Experts of a small language model: vocabulary 4096.
Below are experts of layer 3 (counted from 0) of a mixture-of-experts language model. Rows are named router (the router's row for the expert), down (a neuron's output weights, with its number) and show model dimensions 0-63. Each number is 128 + 24 x the weight over its row's rms, rounded and kept within 0 to 255.
After each expert's rows: a language model's description of what the expert responds to. This comes from a sample of Wikipedia text that the model never trained on.

# expert 0
router [110 174 135 128 146 136 147 108 122 171 133 148 127 144  94 136 122 132 183 156 111 178 174 152 143 164 142 118 154 177 148 141  93 159 156 137 141 117 114 155 145 123  77 103 133  84 132 132  93 108 104 104 134 179 129 127 100 107 133 142  83 116 127 114]
down0 [136 152  80 152 114 134 132 128 126  72 137 121 111 125 123 147 134 121 122 124 104 141 109 151 114 122 117 105 119 131 134 135 119 131 113 130 175 155 145 144 210 109 148  78 124 132 182 168 131 133 104 110 126 112 139  85 111 128 143 141  84 135 149 159]
down1 [112  90 152 128 163 145 135 127 115 160 142  95 118 126  95 138 112  61 153 128 113 128 153 142 114 143 137 179 139 118 139 130 114 117 100 146 123 121 112 103 111 138 121 123  97  93 130 108 136 128 138 152 150 136 129 108 104 135 106 179 174 103 132 120]
down2 [145 122  63 131  92  83 136 122 125 162 106 113  90 112 100 119 141 102  91 138 121 119 129 137 130 147 118 203 138 148 120 122 150 130 133 114 169 126 114 120 108 126 126 144 150 169 141  86 127  98 129 136 172 146 169 142 137 107 158 114 136 133 140 123]
down3 [119 176 134 127  83 139 117 138  99 127 129 161 139 113  78 174  83 117 107 124 117 179 129 104 114 115 129  89  90  92 129 107 146 126 146 103 114 125 146 128 134 119  88 156 129 146 128 108 151 125 135 133 119  82  60 127 148 123 127  83 140 140 154 168]
down4 [195 113 146 140 124 142 130 137 134 126 140 147  82 128 139 151 168 139 155  93 109 132 117 131 149 131 128 141  93 133 130 128 121 124  78 162 118 117 111 134  76 100 101  95 134 120 167 126  88 144  55 134 154 136 162 159 124 119 144 111 143 102 111 164]
down5 [118 111 109  97  71 110 144 158 144 125  89 151 113 137 104 117 169 122 127 149 121 127 130 141 140  79 129 134 117 121 115 137 143 147 149 134 145 145 148  99 112 143 142 137 135  95 137 118 171 104 139 151 145 129 186 123 184 134 138 163 103 105 152 139]
down6 [106 105 106 136 185 173 163 106 131 168 134 109 111 124 107 144 166 123 108 163 132 184 110  91 132 117 103 110  86 124 111  97 127 148 164 104 123 114 131 103 110 153 158 142 122 122  95 114 111 136 128 126 137 180 121 143  93 106 167 142 145 122 114 137]
What it handles: Vowel endings in foreign names. Single vowels and vowel-ending pieces inside or closing non-English names and words, often after j or k: Joko, Zhao, Navajo, Ayam.

# expert 42
router [115 146 109 137 163 119 112  91 117 138 162 141 114 145 106 124 120 138 144 129 139 132 140 160 152 111 117  91 150 136 133 156  98 127 144 112 149 166 106 180 145 117 120 113 151 150 133 141 114 104  99 114 158 180 109 121 116 152 122 134 115 132 105 123]
down0 [128 120 156 101 140 152 125 115 124 122 164 102 135 114 161 153 139 131 113 144 136 116 118  94 109 136 136  62 160 160 132 106 144 151 115 108 150  94  89  99 100 160 170 112 154 151  80 158 177 148 154 140 192 142 116 125 163 115 134 100 113 144 118 140]
down1 [119 108 116 120 121  87 129 146 130 126  96 136 118 166 145 108  98 141 139 127 141 176 141 144 126 142  79 119 162 158 136 154 116  65 124  91 113 137 157 141 100 113 157  95 135 104 145  95 116 124 128 140 130 150 182 120 105 115 135 111  81  58 111  96]
down2 [129 161 182 135 136 141 143 149 123 103 172 119 136 115 136 164 168 130  90 140 168  92 126 163 122 105 158 166 128 137 110  98 172 123 115  54 125 122 164 114 130 165 146 103 158 134 126 143  87 108 160 146 103 103 113 164 109 135 132 153 125 138 131 127]
down3 [185 142 118 113 198 131 163 154 116  62 116 129 130 124 114 148 120 122 172 148 134 124 127 114 122 143 138 124 155 132 108 132  83 118 166 139 121 149 148  93 145 172 145 130 146 127 157  75 184 115 123 116 115  98 148 164 103 118 100 136 140 130 133 115]
down4 [141 117 135 120 131 114 162 116 137 164 118 134  80  59 132 147 123 150 133 124 142 132 149 132 114 134 101 163  86 101 131 144 104 100 104 140 122 136 141 127 135 132 122 115  98 101 105 159 116 130 174 130 136  90  82 147 161 118 134 156 142 143 162 141]
down5 [106 181 123 141 101 130 145 174 149  86 159 127 152 110 149 129 117 106 101 131 172 140 127 138 101 121 155 126 102 149  90 121 117 107 129 169 159 133 128 141 169 163 163 147 139 132 126 143 176 134 102  95 100 121 140 141 104 107  88 142 121 121 105 109]
down6 [114 124 110  97 102  90 175 112 131  94 113 144 105 104 113 116 155 138 134 131  97 177 128 118 124 123 116 155 129 124 141 139 150  60 173 151 153 140 134 174 118 124 120 155  92 139 100 141 116 110  84 152  96 144 110 118 170 160 124 101 152 179 160  89]
What it handles: Determiners before nouns. Articles, demonstratives and possessives opening a noun phrase mid-sentence: a, the, that, his, its, their, other.

# expert 52
router [111 182 120 145 196 132 142 129  89 140 147 150 119 129 144 125 130 100 145 110 109 180 132 165 139 139 124 114 149 142 106 142 112 120 163 125 147 154  92 140 114 126  75 121 160 106 151 160 117 109  98  65 126 134 155 119  90 123 158 161  80  97 125 101]
down0 [121 166 133 124 156 138 122 150  76  86  99 128 131  88 143 199 109  92 159  67 105 144  88 137 109  86 137 167 168 133 102 121 128 128 150 166 132 104  94 140 164 121 156 121 113 165 115 132 122 129  70  82 130  88 107 134 109 103 168 101 123 128 117 126]
down1 [148 116  98 144 162 138 148 122 101 149 132 124 146 108  68 150 166 111 128 123 181  83 158 168 116  71 156 138 140 195 104 116 109 149 124 176 146 159 110  91 118 134 151 163 110 160 147 155 122 113 107 134 124 120  97 116 120 101 157 117 118  70 151 127]
down2 [128 120 129 136 129 143 119  96 139  95 119 151 145 131 123 160 118 137 119 115 122 142 120 159 109 125 105 140 131 164 161 124 150 141 136 129 137 105 126 103 129 175 163 105 126  80 156 103 154 141 126 124 163 122 133 141  99  94  97 157  96 175  84 125]
down3 [104 102 159 140 114 113 103 110 123 123  92 116 157 155 107 135 131 107 132 136 128 156 153 101 176 106  99 118 101 160 126 113 113 148 109 100 153 149 129 105 134 142 177 106 194 140 117 173 108  84 101  96 113  97  67 122 128 122 154  88 130 122 171 180]
down4 [152  50 109 123 133 164  86 119 149 138 126 107 133 147 126 131 125 167 134 151 142  61 144 126  95 117  98 132 113 116 101 144 135 104 106 138 140 111 133 114 145 131 127 102 138 139 143 121 139 139 129 157 105 134 162 125 123  50 124 114 143  86 108 102]
down5 [151 158 117 119 136  97  99 139 110 153 174 110 154 105 145 105 128 123 149 115 118 157  89 106 111  78 173 114 122 168 121 164 160 141 128 119 135 132 136 112 105  99 150 175 150 131 122 102 135 105 116 121 148 114 152 133 107  98 129 131 152 135 119  99]
down6 [129 102 147 111 118 150 144  85 126 144 100 190  71 149 102  74  91 112  92 129 160 161 112 165 189  82 178 111  96 162 122  98 127 121  86 158 108 101 162 113  88 120  87 139 112 152 140  99 127 127 145 119 146 104 127 110 109 127 144 142 104 122 122 168]
What it handles: Pipes, semicolons, word endings. Pipe separators and semicolons between list or table items, plus word-final suffixes like -ult, -ers, -ored, -ations.

# expert 44
router [103 149  91 153 180 115 139 105 113 156 160 126  91 171 128 122 145 129 161 137 105 126 133 128 129 164 127 117 158 133 121 142 117 130 161 138 134 138 161 170 137 128  89 120 157 129 137 125 119 116  97 138 111 160 140 118 125  76 123 153 109 134 130 110]
down0 [122 126 106 132 129  95 116 121 107 118 166  89 129 157 126 153 142  99 134 134  93  83 136 116 130 134 128 136 119 127 142 125 129 122 110 150 110 147  79 120 103 114 105 121 125 123 128 101 158 106 109 165  89 128 132 125 108 164 129 162 134  65 102 141]
down1 [136 156 114 121 125  81 117 136 103 101 131 114 115 139 126 112 139 112 127 110  99 106 151 101  98 155 130 126 148 164 113 108 108 104 177 116 152  96 160 127 131 104 141 178  94 112 112  69  86 103  94 165 145 135 131 119 159 127  64 122 153 126 127 134]
down2 [124  98 152 136 152 125 146 147 153 157 112 108  94 125 133 138 116 111 105 117 138 116  98 154 131 143 112 140  83 126 160 141 105 113  93 136 141 200 139 156 132  94 121  84 127 106 109 136 113 134 153 120 132 153 126 134 112 132 106 125 170 100 139 128]
down3 [129 109 158 147 163 158 144 130 172 149 115 116 153 102 142 127 133 139  89 117 140 140 140 130 116 151 118 124 166 101 120 167 138 134 172 140 129 136 158 117 119 144 144 155 143 142 164 144 116  98 102 111 164 124 131 130 137 107 152 113 105 131 124 170]
down4 [133 159 187 111  59 135  74 135 109 193  82 129 131 140 119 145  98 127 109 103 123  92  81 135 138 122  93 120 139 138 147  94 139  90 126 120 141 120 138  93  81 156 132 127 140 120 146 114 133 112 130 147 138 155 147 127 163  79  92 105 149 155 174 146]
down5 [105 126 141 134 105 105  84 150 152 122 128  95  91 132 107 121 138 133 130 121 136 142 149 119  94 158 109 122  88 110 150 110 148 120 104 119 128 140 122 108 138 141 137 120 127 156  95 110 121  85 125 142 137 163 110 163 139 134 184  79 117 100 144 118]
down6 [142 124  93 181 169 124 157 124 159 160 183 138 101 116 155 161 116 159  68 129 125 132 170 118 101 119 176 154 164 142 108 134 127 139 130 132 125 159 136 140 126 115 127 104 149 142 128 110 115 156 141 126 144 145 155 110 152 142 116 106 138 108  93 101]
What it handles: Auxiliary and linking verbs. Verbs like was, is, were, had, has and adverbs such as also, not, part-ially, following a subject or comma in prose.

# expert 27
router [129 141 134 126 197 109 145 114 137 134 159 121 136 142 105  95 125 130 150 163 106 174 163 158 120 156 123 145 162 166 141 188  77 115 159 156 149 142 116 122 162 122  92 100 130 111 186 153  92 119  86  91 150 181 163 118  76 147 144 159  87 102  83 136]
down0 [142 166 131 163 126 181 149  92 173  99  92 152  78 158 166 150 101 148 149 123 136 146 148 151 136 120 119 160 123 114 145 170 162  85 147  91 180 161 128 153 109 120 136 123 121 104 152 117 148 139  88 147 100 142 110 106 120  73 146 146 125 130 185 134]
down1 [170 137 164  99 117 127 110 129 152 122 100 142 113  94 106 128 113 136 100 116 143 139 148 176 125 111 126 125 104 133 150 169 124 117 132 113 147 115 150 180 140 121  76 139 113 150  92 147 134 100 151 117 118 148 128 114 113 151  81 170 110 145 122  92]
down2 [117 105 112  92 116 156 183 155 138 122 136 121 113 145 114  42 165 116 147  75 180  93 105 141 141 120 109 121  98 136 120 128  76 117 108 150 120 157 123 132  89 139 156 130 100 129 135 123 151 131  97 102 116 106 141 193 151 122 139 160  75 190 113 138]
down3 [113 119 151 177 171 123 141 153 123 103 142  82 118 116 115 161 108 114 104 144 128  91  79 135 116 138 121 104 131 147 112 158 121 122 146 127 117 125  98  92 116 151 137  94 137  70 123 114 123 106 105 126  44 150 129 123 126 110 180 134 163 127 161  99]
down4 [135 125 111 109 118  98 132  77 145  98 137 102 137 130 154 112 100 142 129 178 121 121  95 137 126 143 104 154 109 129 140 101 148 108 149 128 120 114 149 163 115 151  96 112  95 120 127 158 119 121 107  79 149 164 125 131 127 119 100 129 131  96 170 208]
down5 [132 137 115 107 109 132 147 131  92 126 164 100 138 143 113 143 134 123 144 102 104 128 122 134 134 137  89 148 176 161 118 139 120 139 101 107 138 172 128 142 141  96  69 126 116 175  95 166 137 147 122 166 110 139 133 141 152 150 120 103 108 152 169 107]
down6 [133 154 122 133 127 130 115 142 196 127 174 119 150 107 137 118 141  90 113 112 159 147 126 148 124 101 152 100 149 113 103 127 130 103 139 166  92 141 142 118 142 100 140 132 107 149 124 135 165 119 134 121 199 143 130 127  96  91  92 153 140 129 141 161]
What it handles: Table cell separators. Pipe characters separating cells inside Wikipedia tables of sports results, statistics and listings, mostly mid-row between numbers or names.

# expert 22
router [120 148 156 178 173 134 114 150  83 120 138 108 111 189 101  72 151 134 172 126 141 135 129 147 174 153 140 136 131 120 156 165  82 128 145  94 119 166 118 137 147 130 123 134 149 107 117 156 126 117  91  84 154 172 136 123  81 146 131 167 101  92 139 112]
down0 [153  78 143 136  97 107 140 139 131 125 144 144 149 131 149 139 126 124 113 146 111 108 119 123 127 106 151 136  98 121 126 103 140 192  98  94 105 137 135 145 123 107  84 151 146 111 137 101 144 129  72 102 157 134 124 125 182 134 130 120 122 149 152 175]
down1 [123 118 103 132 139 168 133 117  99 123 123 122 143 115 145 140  97  97 178 105  88 113 146 133 154 134 117 148 130  96 114 130 141 132 130 136 119 169 119  76 137 128 105 131  99 154 126  57 143 160 110 133 146  99 108 140 109  97 115  97 158 126 154 156]
down2 [162 130  82 150 116 189 114 111 129 131 121 137 138 163 132 163 117 107 105 129 117 121 128 166 108  91 133 137 129 100 185 114 119 133 176 133 138 145  61 117 139 127 116 104 121 130 153 133 181 139 180 144 162 150 142 131 113 204 105 121 103 148 145 135]
down3 [ 99 149 160 105 104 179 168  77 113 107 150 134 126 154 151 123 127 136  74 133 152 128 133 137 136 117 141 108 118 148 190 166 120 123 129 122 108 148 154 105 122 114 158 109 123 113 116 138 126 111 160 149 113 144 147  70 135  80  90 115 113 135 149 146]
down4 [150 103 129 110  60 108 109 122 140 119  94 157 120 155  58  83 122 113 133 144 103 171 167 166 154 125 106 158 103 129  97 122 131  99 109 179 122 127 102 115 135 117 138 169 109 108  85 159 147 165 123 140 113 150 142  62 131 156 108 138 128 129 149 117]
down5 [136 101 161 114 143 133 109 133 107 133 135 130 146 123 100 151  73 130 128 144 150 153 128 144 175 134 110 131 110  84 126 145 140  98  86 145 116 155 147  95 130 134 134  82 104  95 128 125 160 134 178 146 154 128 124 128 114 160 115 123  93 139 136 118]
down6 [180 124 138  91 159 120 132  98 111 106 151 114 102 102 130 167 103 151 132  77 107 138 137  72 123 138  83 132 140  79 136 122 172 147 114 142 158 119 113 130  99 123 155 132  92 121 144 140 103 190 149 137 128 104 154 175 151 116 149 112 134 112 175 116]
What it handles: Topic nouns and adjectives. Word pieces and descriptive words in institutional or cultural phrases, such as g-ard-en, British, American, business, military, education.

# expert 16
router [123 131 121 171 150 138 107 104  89 117 155 174 104 133  93 110 134 110 121 128 134 123 139 130 154 142 133  97 127 196  91 140  84 141 147 124 145 161 132 152 178 100 119 118 158  97 180 126 115 110 112 124 121 125 173 152 126 126 131 147 109 128 119 122]
down0 [134 143 110 124 170 148 126 141 167 137 132 135 124 112 115 158 127 175 117 123 134 124 133 137 147 127 128 134 148 131 136 141 113 140 110 140 142 183 117 158 160  91 155 107 116 152 175 116 136 158 129 141 105 104 148 140 133 136 101 115 104 130 120 103]
down1 [123 103 121 126 110 121 108 101 119 124 140 106 149 130 134 149 162 120  95 115 126 106 124  94 119 160  89  84 159 117 163 108 105 114 114  80 109 133 112 141 117 127 191 115 162 113  97 130 122 132 122 122 118 123  80 128 141 112 118 153 151 121 157  91]
down2 [128 167 140 151 176 157 185 186 141 123 108 122 131 114  64 138  92 134 127 147  76 116 147  98 140 125 113  79 140 122 172 122 143 129 113 155 108 113 154  79 118 107 105  90 128 109 133 115 126 135  97 111 106 131 154 115 164 131 140 180 116 122 114 166]
down3 [ 85 136 137  94 111 116 116 159 183 100 118 169 110 120  58 125 115 138 142  81 134 117 161 137  90 139 152  82 110 120 144 131 194 110 145 139 129 119 129 146 129 141 125 148 159 102  79 115 124 137 136 150 117 122 117 151 105 127 159 160 132 110 134  95]
down4 [121 143 140 157 125 145 136 127 119 134  93 113 123 160 125  72 140 138  90 126 136 159 102 117 137 153 154 110 147 130 114 119 135 129 114 170 160 161 127 140 112 104 141 135 143 143 168 122 180 165 128 160 107 108 123  98 136 126 144 113  63 108  99 142]
down5 [ 99 153  95 123 143 129 100  92 127 143 110 143 125 125 118 177 115 110  75 112  83 184 167  95 121  80 101 143 110  94 212 152 142 123 102 149 146 102  96  99 129 152  98 140 147 152 132 101 126 121 116 119 136 104 132 137 129 149  98 150 188 167 156 142]
down6 [ 85 153 143 110  82 124 154 133 120 190 136 167 107  92 149 119 164 151 107 113 167 145 115 102 129 140 140 116 122 129 124 105 132 117 171 108 129 121 109 100 123 157 141 149 154 150 111 111 131 199 140 129 115 129 134 145 163 118 131 145 133 142 139 151]
What it handles: Numbers in table cells. Digits and small numbers inside table cells and statistics, like 11, 2, 8,047, plus capital G as in GB, Gerry.

# expert 35
router [ 92 123 140 132 180  63 133 113 103 127 169 140 114 117 134 114 128 121 133 166 121 147 119 141 150 154 116 110 150 142 114 148 114 118 141 135 121 170 141 139 167 151 118 120 135 122 167 119  86 110  83 110 146 146 139 141  85 138 131 151  92 145 106  78]
down0 [194 154 132 102 123  96 131  89 157 150  86 166 111 122  95 136 110  73 119  96 129 136 133 113 107 133 165 138 162 110 153 134 157 153 137 110 159 119 155 118  88 156 122 159 140 125 113 112 128 161 131 115 140 135 161 100  91 124 127 130 145 117 145 105]
down1 [150  95 103 114 102 129 108 148  87 133 128 104 107 139 151 153 129 102 119 127  85 133 151 121 119 132 104 147 120 142 143 132 135  98 151 127 166 145 165 130 130 128  89 176 126 131 107 162 134 114 142  84 154  93 144 129 148 145 122 121  97 141 128 101]
down2 [100  95 133 140 136 108 155 176 109 127 132 131 132 122 173 107 119 169 102 120  93 132 131 126 122  70 168 144 110 103 151 123 104 115 157 125 139 152 169 150  74 128 119 132 116 131 156 166 109 119 189 143 104 127 160 116 144 144 107 135 131 112 161 114]
down3 [151  90 134 110 101 111 122  85  96 115 178 145 121 100 135 145 134 146 116 113 102 100 134 120 119 145 142  98  99 115 170  72 141 129 104 123 108 124 112 139 177 133 118 110 130 148 135 116  96 140 109 123  75 152 103 139 110 176 131 151 144  87 137  95]
down4 [ 81 123 164  93 127 151 140 104 163 122 163  93  93 136 146 156 123 121 157 167 140 119 142  96 108 141 118 141 132  91 119 135 171 142 124 129  97 100 130 147 144 139 145 167  91 166 104 140 125 143 134 136 105 148 152 126 146 122  97 159 132 119 139 143]
down5 [106 149 128 116  98  93 171 142 138 151  99 150 118 147 105 146 120  93 136 121 122  84 140 108 113 165 148  92 155 112 140 170 142 119 150 122 151 147 105 121 183 139 134 139 122  85 139 130 134  88 125 155 100 162  93 140 104 134 126 171 157  93 154 121]
down6 [116  69 142 151 125 162 135 158 164 133 113 110 208 130  80 161 102 113 177 125 154 106 139 163 146 120 173 117 147 120 114 149 137  93 190 115 125  91 131 188 129 137 107 127  85  82 138 163 103 128 135 124 147 145 121 110 120  78  89 133 101  93  85 144]
What it handles: Digits in numbers. Single digits inside years, dates, scores and measurements, often the last digit of a year such as 1860s, 1940, 2011.

# expert 7
router [102 144 105 169 174 149 125 105  79 155 154 133 142 126 109 129 122 136 149 140 118 152 122 152 142 150 105  78 113 182 147 147  91 130 149 156 158 145 133 161 146 106 122 125 150 132 181 142  86 144 139 111 153 145 187 156 140  86 128 148 123 118 109 150]
down0 [122  89 109 109 181 135  97 114 159 101 203 136 100 125 124  87 105 168 125 119 166 132 150 158 116 101 108 140 146 117 105 145 176 138 162  71 107 163 157 111 122 113 119 134 146 179 162 120 131 143 135 138 123 135 124 134  84 145 116 151 114 144 117 105]
down1 [121 140  80 124 137 114 169  85 132 145 141 139 113 147 128 127 102 137 130 110 111 154 117 105 121 122 153 137 139 126 106 131 145 128 103 111 140 123 126 117 152 109  98 146 112 120 131 116 148 124 145  89  73  93 147 148 120  99  93 147 125 132 148 130]
down2 [149 144 142 118 153 128 103 141 117 154 191 137 149 132 150 132 118 148 140  98 163 148 123 139  85 159 147 107 123 112 114 125 136 135 123 115  95  96 118  86 110 126 113 120 123  87  98 131 126 116 128 152 101 120 109 107 141 118 156 128 134 121 122 175]
down3 [140 143 103  68  99 123 138 142 120 113 147 103 136 130 142 106  82 134 142 130 101 149 177 140 133 149 104 126 131 104 134 170 159 115 117 119 158 135  86 158 104 152 119  95 111 162  86 136 144  99 121 138 138 108 153 134 151 118 124  81  80 119  87 116]
down4 [143 138 148 117  97 101 106 136 180 131 164  87 132 142 136 120 139 154  94 119 126 115 158 166 125 146 119 121 123 111 174 106  94 144 127 149 113 108 126  90 157  91 101 111 106 129 126 136 114  70  92 197 146 152 133 135  82 140 104 128 126 111 103 106]
down5 [140 167 142 113 152 134 141 131 138 163  91 129  66 143 144 153 107 158 140 117 148 131 120 153 109 109 122 129 147  95 132 156 133 150 145 160 129 123 119 129 148 127 106 124  93 174 141 127 142 102 152 131 125 166 127 136 116 133  94 141 154 109 116 100]
down6 [126 171  79 140 166 160 120  84 173 174 147 143 130 119 126 138 145 181 121 130 118 122 153 131 124 143 126 122 159 118 109 124  94 156 101 106 111 126 118 118 124 145 114 160 131 152 118 129 101 170 110 186 128 127 144  80 115  82 142 159 143 133 153 108]
What it handles: Table pipes, -ic suffixes. Cell separators | in wiki tables of scores or stats, and word-internal pieces like -ic, -lic, -ural in Electronic, Atmospheric, Baltic.

# expert 46
router [ 80 137 135 147 127 102 139 139  90 169 146 163 115 139  96  99 167 128 132 135 124 151 130 129 137 180 132 111 135 110 108 142 120 127 114 117 147 166 129 144 170 136 126 119 166 103 191 124  86 104 108  85 140 145 165 164  89 133 133 159 133 130  95 116]
down0 [107  98 147 115 118  89 161 119 126 131 145 140 139  94  82 125 132 140 158 126 123 176 122 120  93 160  99 132 193 123 134 170  96  90 184 136  88 112 156 141 137 132 148 108 133 124 144  97 147 114 138 102 146 143 110 143 140  97 122 103 113 126 122 112]
down1 [149 115 107 112 145 166  88 102 136 168 145 123 154 112 134 142 105 158 142 120 149 150 100  84 163  73 119 139 141 146 101 180 151 144 138  97 104 150 112 152 105 138 118 132  86 141 147 172 129 148 145 126 116 128 131 173 129 106 100 121 122 129 133 108]
down2 [113 117 115 146 144 151 127 108 139 133 126  94 105 158  99  91 135 133 119 122 120  95 124 126 135 118 109 109 156 123 137 167 113 112 160 121 120 152 138 127 113 102 121 148  79 119 127 174 121 159 137 145 130  89 111 135 139 116  82 107 103 150 146 156]
down3 [121 166 157 143  93 154 169 112 177 128 137 123 189 131 128 141 151 144  76 165  91  82  81 106 163 163 115  94  80 133 103  95 146 133 136 135 117 130 115 142  73 152 148 138 118 119 113 157 118 174 126 132 139 114 106 119 140 150 169 104 110 134 132 121]
down4 [150 119 125 121 143 148 151  80 104 143 137  88 132 155 138 129 156  82 112 129 122 114 131 167 119 144 102 147 106 175 134 128 122 108 121 103  96 147 134  92 105 136 146 137 123 138 116 131 151 148 143 109 145 128 177 128 122 138 111 146 142 112 142 169]
down5 [154 138 114 123 105 178 131 152 125  80 128 125 153 103 168 149  99 133  97 122 127  93 141 145 116 100 138 127 110  95 147 125 138 142  98 110 149  98 110 182 151 129 133 152 147 152 172  53 127 116 143 119 118 146 111 118 104  93 119 137 147 105 117 153]
down6 [123 120 106  62 146 174 113 149 138  89 172 114 101  90 118 131 126 117 176 121 180 136 111 143 121 140 140 140 121 107 145 125 113 151 118 168 106 149 119 168  91 157 138 163 145  93 164  88 130 147  78 150 148 122 153 111 119 127 102 180  63 131  94 165]
What it handles: Year prefix digits. Leading three-digit chunks of years such as 201, 199, 192, and other number pieces in coordinates and lists.

# expert 48
router [129 145  94 155 134 136 110 115 109 121 174 139 103 138  95 129 124 106 143 114 155 140 163 124 136 122 119 141 133 158 131 181 105 143 152 152 131 134 159 138 165 136 114 123 158 126 137 168  93 119  97 107 129 126 148 139 147 133  89 158  89 125  92 133]
down0 [174 180 134  95 132 131 114 147 165 129 139 135 128 146 132 153 167 112  81  68 115 104 167 116 139 118 103 146 123 107 114 154 119 139 136 141 165 145 129  97 154 164 125 148 123 102 121 135  93  92 110 148 163 101 107 108  83  98 127 116 158  94 133 114]
down1 [129 131 133 132 140 133 133 133 147 129 101 163 102 114 155 104 112 146 128 154 107 130 145 117 113 125 123 110 175  89 158 135 114 124 145 104 148  99 148 107 133 161 138 148  87 141 131  98 142 109 133 102 151 118 101 183 160  59 120 139 143 118 132 159]
down2 [114 112 109  89 126 131 143 110  84 161  97  79 119 125 115 157 102  94 156  86 158 157  77  97 111 102 117 118 143 116 171 114 119 146 125 110 113 115 143 125 153 156 134 124  99  87 142 152 122 130 170 114 131 143 167 102 148 134 126 124 136 180 132 114]
down3 [127 148 164 125 156 125  94 168 155 117 136 107 185 149 179 129 123 136 107 132 146 149 111  88 112 133 108  98 133 107 154 111  94 139 145 100  96 161 124 116 155 154 140 179 124 134 134 123 115 144 142 119 151 167 114 187 163 101 128 122 149 120 141 137]
down4 [150 170 169 139 108 136 110 106 140 154  86  78 125 116 111 140 134 114 113 142 143 126 175 148 122 144 167 146 137 113 113 147  85 131 161 133 145 103 159 113 146 106 217 117 103 103  75 134 151 138 169 119 138 147 109  83 143 148  82 107  83 139 147 155]
down5 [118 122 156 149 157 161 118 130 159 103 147 155 119 174 149 127 114 120 143  85 166 143 101 112 108 172 155 106 124 162 108 152 159 133 132 126 107 157 145 110 154 106 173  76 101 121 129 154  91  95  99 114 121 144 107 140 152 141 126 117 209 124 156 123]
down6 [128 115 155 115 131 108 145  84 120 150 143 153 137 128 142 100  84  97 119 175  80 123  96 140 147 157 104 107 131 118 156 149 123  98 158 104 131 146  88 143 104 141 130  78  82 142 129 119 114  69 108 163 130 117 121  78 100 137  94 126 127 177 132 150]
What it handles: Letter c and scripts. Lowercase c pieces such as in citation needed and Broncos, prefixes like rec, dis, ac, plus bytes of Thai, Chinese, Arabic and Cyrillic text.

# expert 49
router [ 73 174  98 154 155 116 142 142  98 127 175 160 112 188 115 133 112 124 156 108 114 142 150 126 190 127 131 122 133 156 103 154 136 138 166 122 155 136 122 170 160 103 107  87 146 132 160 160  97 142 134  49 155 165 155 138 102 106  95 144  72 124 147 118]
down0 [138 151 153 136 150 135 121 125 117 105  84 153 150 152 122 157 129  91 116 116 135 155 110  99  98 142 109  95 157 104 172 104 137 122 103 171 145 144 142  97 166 116 109  96 137 146 161 171 126 100 115 106 157 161 106 129 125 156  99  99 111 133 141 133]
down1 [149 124 115 128 127  92  91 142 123 133 112 117 168 154 160  93 107 147 124 108  74 159 153 118 146 132 135 138 135 120 125 127 117  86 121 130  85 124  97 147 125 140 123  93 135 106 150 112 116 143 104 144  86 122 153 166 165 108 139 153  87 153 141  88]
down2 [122  90 110  99  90 132 189 131 127 152 134 137  78 139 113 151 100  92 103 152 137  79 108 131  94  97 141 110 131 103 119 131 140  92 135 120 147 131 118 102 165 155 116 104 146 168 110 103 113 139 140 126 169  80 147 126 107 121  94 131 127 167 131 151]
down3 [ 98  98 120 131 132 131 107 129 120 141  94 146 152 124 153 115 109  85 146 100 137 147 105 131 129 107 112 142  70 106  76 117 114 105 120 124 119 149 100 155 126 142 141 109 144 138 173 118 123 125 102 119 125 120  95 131 113  99 121 129  51 159 112 120]
down4 [149 128 126 135 106 130 152 148 153 125 102 142 149 135 109 144 102 140 132 113 124 132 127 119 102 116 149 113 112  85 132  94 100  85 127 112 115  92 136  83 120 139 112  98 116 113 145 132 146 105 132 156 130  70  83 133 134  86 140  93 162 136 156 133]
down5 [135 139 152 124 103 124  90 140 100 153  95 126 154 119 121 141 127 126 150 134 115 167 130 104 104 107 107 121  96 151 153 132 116 184 118 143 121 131 163 129 137 173 167 150  90 103 113 150 127 116 114 127 119 166 107 128 114 106 170 102 138 127  78  75]
down6 [140 146 106 135 109 129 135 109 154  95 139 138 153 115 147 183 150 102 130 121 135 130 134 120 149  69 128 113  76 113 138 115 140  72  80 122 160 162 116 125  95 146 152 159 158 139 161 142  83 102  96 133 151  89 109 135  95 162 150 134 117 109 118 160]
What it handles: Definite article the. The article the, plus his, their, this, those, mostly after prepositions like of, in, to, as in "of the village".

# expert 38
router [102 106 117 127 147  98 143 140 105 127 178 163 129 178 103  85 132  99 181 143 110 174 147 130 140 173  85 128 123 126 123 168 107 136 133 139 129 140 143 123 126 109  87  89 155 119 158 172 107  86 139  95 155 130 126 123 130 130 152 157  92 131 122 121]
down0 [142  92 135 156 156  95  95 145 150  83  79  63  90 119 131  65 171 134 135 125 124 133 146 125 110  88 153 160 149 126 116 150 163 142 137 112 123 111 127  92 154 113  89 129 102 167 101 133 148 120 173 141 115  84 125  53 123 118 150  92 142 120  99 150]
down1 [161 144 108 107 108 123 102 115 123 152 155 122  96 121 140 144 128 134 132 113  81 124 117 117  87 125  92 155 102  89 134 153 117 156 105 162 137 146 133  97 134 134 114 143 136 125  92  87 138 149 118 123 152 118 154 127 106 140 128 137 116 116  88 169]
down2 [127 154 121 163 166 117 117  80 135 103 135  97 124 123 144 116 115 115 113 154 143 126 136 134 105 121 167 139 112 123  95 108 114 120 139 128 121 138 154 130 110 159 143 103 122 154 101 115 123 135 158 102 107 108  92 122 121 141 125 101 118 131 127 124]
down3 [149 124 129 158 151 124  97 142 125 148 132 113 120 101  80 135  89 115 139 138 142 148 142 132 211  82 114 162 137 136 121 162 113 121 103 108 154 146 166 116 101 137 100 131 119 123 107 139 137 109 143 109 138 110 115  97 177 131 154 114 126 139 117 118]
down4 [164 192 141 129 119 139 126 144 133 157 127 144 142 134  80 136 156 157 111 172 130 110  91 133 108 142 117 147 133 130 111 102  80 107 143 132 127 160 146 149 111 110 139 138 155 127 131  93 140 139 132 127 111 140 110 154 103 107 109  93 142  72 186 108]
down5 [ 94 128 159 151 113 127 138 148 142 155 122 131 109 127 127 153 127  92 167 122 130 144 141 125 150 144 110 130  80 114 149 101 151 103 129 137 131 121 104 122 157 106 126 138 121 149 103 104 140 144 120 165 133 146 119  96 178 177 134  86  95 143 146 134]
down6 [151 120 142 134 141 119 114 125 110 133 118 164 121 127 116 158 112 111  78 150 164 147 136 120 135 135 103 106  99 112 101  90 172 134 138 116 135 172 153 138  76 113 111  86 131 133 122 160 146 125 140 148  70 111 144 169 120  79 145 135 159 126 107 137]
What it handles: C and v pieces, counts. Word-initial c/C and v pieces inside words like unachie-v-able, health-c-are, plus counting words such as two, three, several.